config.yaml
n_experts: 256
d_shared_expert: 0
hidden_act: "gelu"
normalize_top_k: true
lr_router: 0.00076
head_dim: 64
norm: "layernorm"
tie_word_embeddings: false
learning_rate: 0.00803
lr_mult_up: 0.64
final_lr_fraction: 0.0
max_seq_len: 256
doc_mask: true
Below are experts of layer 4 (counted from 0) of a mixture-of-experts language model. Rows are named router (the router's row for the expert), down (a neuron's output weights, with its number) and show model dimensions 0-223. Each number is 500 + 50 x the weight over its row's rms, rounded and kept within 0 to 999. Numbers have three digits each.
After each expert's rows: "comes before" lists some tokens at least twice as common just after its tokens as in all text. This comes from a sample of Wikipedia text that the model never trained on. Tokens count by the router's weight.

# expert 157
router:498460601509496441579462520524457494506616492587504503473520450460611432608585449446472541483536483503507561504478549502554546454447527547543384550468602554518499422504542468489457399453597456549584444483497395466477573437526517561479513597480455485533506522506579461467395502425520454508513530531496497561559482427435526451437492628529520516558453556500516417458530521565550549507443529486477505421408496594563491416406491526525467447443452512459455461581473481495519517570451496468438435461474496542457447501533544470500478564461479551583513498452503495565478461467394553476446497561414469477512584530416478491527591512426499447443528512586518473569506529504394501514521
down0:512481456528527448599460415430515448515496496531434594455500401574573460537437483535579507483449431481384442486551537556455536425480521527523561590539424525421573526538559526529462537586395518451474450561413467594460509490439372458520497573497345495483449563516529607506566442572579505510520535514510477589514468532528422449529473455509498512403514465536510537469582530448544536501511471536513540489428469462557459556471496549499512448528519570495546523550439522486549459453511488554435508496532506617539542563519484537587547431479526556524545475554532505467502477590509524532520417465552554475492453487499519498475450404470533432558483408505530454543449513374444486441441
down1:529445502584493507560542515601506544470461442498480535496492476527502440510437481537458495446508559519512567569495558569544486492541532462535472601433444452523532556504581455559471416523493542502462485459567361524532471531433529471502425462499468571477544507434472435530395518496557586487452448520523466481492574484448543572530449587516505486467467555463502530479486469490388564434494522501494546485526437489421512351529469617536566508481454468569382569572453467361524552515457489501511455503511502530381584460562478525547536435525559491479490464472464402490507389488541467461475586607554552528518497473541469513546414553530521594530468514534575493490549421560525416445581
comes before: " the", " a", " ", " his", " be", " an"

# expert 242
router:505482492472497509559519483471542527455537477525501458498488436476563458560421386486513517549465517491459515495404555547487560430463598575426441442549467471554511493495534435559582592556458508540490520518516374509483513521548536526439461545461419455536483537547553426511461448449523415607514526563499571575536509484437517409499469544351444530528454554549455486453500545551531456510475485464430611505416467507549592518466499535537492496524565555447494439531487512454493477496469444538495508452439455540395564519557522526595472468488429491565568503611529505579451442530482530416482487546459486473549581578433520499546489542474412389482536460512452531608509465508385464630506
down0:488528554469526491530543439489368436501576467498428452556580503509561471472556449426535471544456501513485476453607466436469531459601491473501511470498474464509535561385460475412466536446531530470488562538517582478553521563389515582528536486441537516555398483558436490511472450467524474487579436460472484507489515493523593540557462480518375409464466535497435513491468518512544510517501423459480496408514572519445476470542520605466442461497553527458536499447524459545616489536498448477460454547483605415486568467466451434538443453438517549510662525443500544575603510543473428522507465555576492576507599532497476449498523474596476575518574502530454452571554528569470416528519
down1:500483425488525505496449542440463433498560461436513548476546498487470553465500479459553560472472546633526497499547401495474408521459517505561475512614546569517514569427553528484449507492497563431544592517537440499551513451496562471485587485502557583440538446512455531419598461397413462611456499492583496496573545557487524611496496473441555481615515533544534554506583356535403506561450475521491611498515432473474475618493502497494489535496487393560484506506522546475497527478544534449533516430578470513466516460476462464559503512585566458503491450562579508493389481412584450492535502461491516533512401442405427479545463528521514555511466513492480399461517575522495510499570
comes before: " by", " to", " in", " the", " as", " a"

# expert 115
router:388485566508501557454444550547507584437476418535506519542553483555494464580487511566443608540576503490458532583479480502569469462543632556483495623468545452500485487517582459542546506543467460589468471510454496517546568455507504530543472510393458479397501554506505490526421471478553436500486520476440513494482501496475472501475502497490510488496548504524446443393503413494438518563437503457493606522347431501552520394437474509566502524460487474487527440533485505410466561497419545488512495527411459549445449577548494462607452520617520373564490536508566563566441437542525588505511473545543472548519574511585466528501476515515583462451549515520469481477582497497394433568548
down0:555590411548485470470504517514575540473549457506587534511515441450496517631460480551464461375439482518502542489405477477529467513512447409460453471456486503544524403373578552527478459424579593604495500551565538554494506497522476448526529597573429502581445528419582457533528504489571583394461506535572520560529465443528466432519574487514462677528542480510511577488528454533488438498499515602478502454484520448439446507450506503544530515525456512438416491438512427561444576474513495525493481516533498462529542530494403443563410462454459443479535534450543538463465437558395466494487543422525490511446462505451424465485487576519529550557487519499482533575585497558474497462472
down1:483421467483570483525572509608534514421576465516544457374477545474497499494453419415489577361506511439521485429507446597489471557400457538558534480519576466443529475626517520536542514469491515522566568492480478477471496430450461495465398514582538500495497481519492481484560449487474464562475495502493499526468463528527574449558450483468535534464498440591515526543556499378514564487400479543481489579464528510492580529485482473457460496553500539477452505518436534505492536468523403442467428475503456510495604671569472458517451492517421468418616573523469540535447515481531481530496526483500501593591436478519585605486506511514571497585530609482573538591468518487434460470450
comes before: "ed", "ing", "er", "ly", "es", "ers"

# expert 232
router:412469503424542499493471540534499499398512432548532509508530410522580495461455583546490537471528525534474476596555603448513454492576607445454535547500525528450524480498484501570570534451537303503546499425414429479520588506419540485487408523470511512510466540455591438412433431448460466544427539574504628481633499516480518460491424540424521490517577503583518438505530529517507515492453435524457549471464502537518481493456533545513544473483516447445601537532418483510464474552440525487491495446456476542542552590534576515566442578521527452476523528475498543460436535634450507431490533515483511500558487507504436581525458561422471429465466492476559546533462500537472379532505
down0:496448496435536507540507495551527515520584433450536465506556483472540529411416451515449534542530519531496550507546517426504477528457397492555516557500467518450514459438575462443535523491534469507435636601530454503463493549517494536555560537573518490557528432620399404513553451516466462479427484527565498480476486421505533513455521541541516438458422478536532540492494485604508472465604426522527555441441585601481504506559400493496509516465437442429442563403443436464489505504478579504510504500502587424488543520502587565532428587506456580528475527530457614486523532457468526521593512411490556449434418511517467459459443446550490485544612604463541558518523508501488520485350
down1:509505493532493549470532514560566524427535506465483460483515536523519496505569538496485556671436542509406522517532517511468445477457447539497499404507548470475587473472540507475540553522581537487480514523504510533564483438490554445482544541516428441559463498498344472513445475424447569530484554459497466527445451494520538474566587550535496626415487424505446498544553519633449551548473449465496548584467493535430515536465424533495561385543511497516552406516429397536499491486443494517512477472567443512483415498566521521433431422572478452432511427447380488457465542522473450445402459627518560444481481507456478523528508472643482529561593458430482509520479477505571455513461
comes before: "s", "g", "ation", "ative", "ance", "d"

# expert 205
router:472451570484583466500505529537474486445534511560563506428574416483608483598461451501422576477533447490449495519419525449572587416499566469550409606417487501558515460533527473490463492490519397599574450440439430529504577453512543492555522519477480549475518558576551477476443473529616387543470545526508517620542480410437573377397486600505524480490485507441517480478522529518533521485433470436499484456474496491608480423467553525522417464405432498490498445590490532517469537535474463475474449389508452503490425491480587512500437517550464509548541511492504523545497464505448573475435530566420574429549538579438472456492570521409489550481499496495528496467460514516438461530495
down0:524465433554507467626515513515535469501525435477544537550551441567451493463457561523395535501457489470564510511513541470534467503524499466404478418492525546555513416592525503476519480438453503540455620522435514547445439568443480470498456479510423445525419477531515441520563507420477416438518503495550454368571531580535485491541522466498535464527476672486521434465478443527464534517425518484476521433462516507598471485508468467503533571519443564409400553569431488450443478541522448505472545508527531431457550560495594553440568508452559536507547551517457617563436559506516452487490533507407511459535559467626570525441411478473508466477603541448451471557488464447526492526394
down1:529496429543511507479473489538457510549446453588493493632586533436478463437574475488460569417371523381463521460573468546493559444425542571498360493466493428409516517545454490518518534451563508463448541555497427453500514587499482483452460574535473514567504537594583457523557494463504524469451472525453498640568501526488483555383469421470524526600569584543389489459453446538503455450551456554471500493511468527557526539546506456516462485503490569446473453567531587535388456493524536417468514483434459424527469414585376497536559508462525534475544547491564515483424469515602513484535510576522536477483511515502566516488500494557485481532452522500448399584511511515509527522490
comes before: " the", " a", " his", " S", " an", " their"

# expert 186
router:460446575451623544571409478489586464470443515518509665507627471546515429542522440470468522500514516450514543493521601537586562527533511502487428490520515534497511497458470435549559580406520425521543562437479459508532650487585500516559452614425436411534508510529493461492466470551530479454467525449418520651552522461564541506562454531450499464503571431595498484427458462585545536534463465456420567491465437501543513452497537603533523496505492471434467505524420503437542513567465544454487460484524462498459498569524503510499449521520512477491469380527501555502448407590513555448438563587412515461570537503453475517480520533480539522398530493451526525506493522526503458513497
down0:444491508496491518483468503467531413472568484505538517449559545441494502427454492515424475500486566470520505584526491477446497575521515540577405473359381467602466492553510499437539558412459470556464561450466468441453551496553533568505530528456540476511529497569441508466520505446531628507551458415486454536398471510484487464567490551517445549513464436480480524500531498563520484433514531473508512464616456591533562536455506489538444549623526480508626524421529396398562449543486599525500501446537470508456536475556410510544500461601551445446446490585489494475452424555516552599540546575463528432480481459503555507425503530450442626553482545542482483531489532495425579428471
down1:568554529488559490418458518596510512389435522455522546461508544470502490500502483360410470592609486484483543426393525420550510526549596434483493437508541439532436507572547493490433485599560583578525487482478501528468517477513514521524498571437452556528533453501384520555583458440577464522531482568453489484597534492500607528515536572409424500527549539427447415535457519510471480472479546538483530460532478527508530494492496457414489427571558465453510509495467420527467547553399566479536558496425520487475451439463556569533564476507542520575475514426498516415419435419476521541436484419478494493587481504558502569569552488489518521498516548396535510427537416428531520558464
comes before: "\n", " ", " 1", " 2", " 0", " 3"

# expert 200
router:514502527389554458604536526480530571465477457479496643511520411497516515577498429447522488488626545523515535556471478515615409465541511572543475525422504517479503412537552454516515507503494478554484429526468486456566599527514525580487530491435440513430404504486465432522504513521572470578484577428504512537468492480490549405503433571495478507450514452546505490507560514512482391581420465495475576440481464566522517466461578533557497424412455490534480421525513602463451418550427447506429468435500482518500515582489565470512444472447571515520447487572529441564425378618546560512485557531520541520544601499487511497479495515441539505475472508512495441447412418493449464618542
down0:476365585546456574517491428442526579527500552526448508550514502544558391513477423501525494460566434503426488502464494492501520518509532597472504555413545621510528470513484547516460608536589524572460427566442538471494393464505561462510433426512472460577475485512501557520639552499560536496485426550583486533490455509445496520487551444567473453459484409475545575516508511498506528422566467538466490511493465440433516549475476591533533519477558516363521459459538498385458539559497464475547487517417477512526538555451586426494464435522546381487467509514512442509508607477496546516491513416424592440602517522398569450468513511544548412461497425501468492487493556444506460477510
down1:524566507489490513531509461485518552489570426496503595420431472530485597517482538390524501479574506547595544452520515459538445555527464492484539441505511579472531482417536453572552438445528508504483525552404520501424388621560509518481537473492511470466553486424402513487472493564604536520515528441461508497487600454485505442597583568579503466516439385501430562493489488607547423522522447537583503517533431527422480524543501411509518570482485476506515466548438436525390492445469498586556496458500465562493504481598497513560486425500381438497415474454443465481521442503537567546523456497462579414509527461518494581519459530523467604404468510583573534560476541557477476487558
comes before: ",", " 19", ")", "),", " (", "–19"

# expert 198
router:418454474489547503454465464502510522489467454518492564506513530509557450510543480518518561540524565524530421517493455556577485449550595593614531559457534486445507561592511460542537535498485355496408452549438396481532559511498522576501454557472474448496399524531558448546492504558505425591573504498444477523485549465506484502454427489492510457371483495543494462463483470509508535575497519547514556506478446479611571463465527464489535415461454484473548447524479579536567519488367505474443476447448469568528489568574556496566431502603522407489532460528503486474420461545525564428555500556411488435515578470512471474478461464528541472355509537548517576595507481573364445551550
down0:518543512528411604546498483450524508413469494477494550505549547467461478419505486446519558603532517523501516472461514458432501539462457509486472407511527465572408500492565437449577496492523410572522445570507470541535450563433432495606563480462362526507455460515462506463524503550511584435552523409524542508490478555453465571526532485472600523474495476557484548550501484442510542464538555563472469471501529497414457578536501500571478437508477443406631483470531505527380513540561508511483562504493565541547535536472463498381469489508464453514529506456501449405520497504416534565461517496500490544503388394542471462511472455505581366446449517576460573592465619585402550535502
down1:532461555542512480437449500506548515524609421559470439522597542482500580497535512486403520565423486437453447493589539506557523458457473473516513555540555487512449470547476631550484498514407603471486562503460513474418529584595427597503532476510488505501468449477431445493562497402408532450469442458492492405507468496583463533605568377540466498508597472463507413530561482581426517504483477450463497517555450443556453460484528506505591511545458397535460534482575411502467499520455556517546542533505524494499428478540462572483466519516417499432517551505465549463548468476453484509527514540464508519513499578451490411471447498492557462562514575589534588402560514452536375532416
comes before: "ed", "ing", "er", "et", "es", "ers"

# expert 220
router:529417507438451485555554472459539515479512447506475489517451467507537546554534432435477498557515620467476547466395587491496549471471590578495421459524413491515452477546525463552559640520484462586440522476538445485524507499527524483425503546427425457527487435549564437510504417502575435545463514528446532486501481480517504415547419540366503499506490549595508448518499545550503492505428537444405508512430511518570561475496512529624572499469496506453533395518474532538564510537460466492521466443432434545400507548549511495514480526497513491619533503567565525547452431495541514415477513603490530471552522576405474498558527489471431458533531419557477424579543484480457466678528
down0:498411468473492448461547592512471455580548473490489491467420518512604490557479468575457502519463605399490512348460442428527402532489494521459461471527501542533492481572495486511526518505463535530437394523565452412455556599499606448509530491546488527520562556494483554560500529414558473576443433521557587473428531452470493536534457502422513550504434588510492511471491461422532580463483574520508618543521502509486555474413454544500539476419523536470467556585531549528495488468492429458505452456526475419527507491476524494521505403491486471530445597472491450565518496358508546582610417506516487533486490447505489523539565468523544510646523492474607402472440577524502490461495
down1:556493454562517516632459479590525460464475487536426472529412553427463584469544584467482476449557575531496512451483490485507569491475616553478492543488566610443462514387539515516512489556546517417409570510480434516522424541477468446522497534477488516569467540498537431504490573498492570546597528462461553536537487538545488481508631482546473600492529544557436543459505483465446475358540551462523546503557442474540452349466338524523540469478466499573407446509530506541501355532532562472519505528425529505496513506444395517601517501516515482451474439516535481526565461513476484449519525523523482521470553507474449381495534519428500493468477492460480440424473481479562501398504
comes before: " by", " to", " in", " ", " the", " with"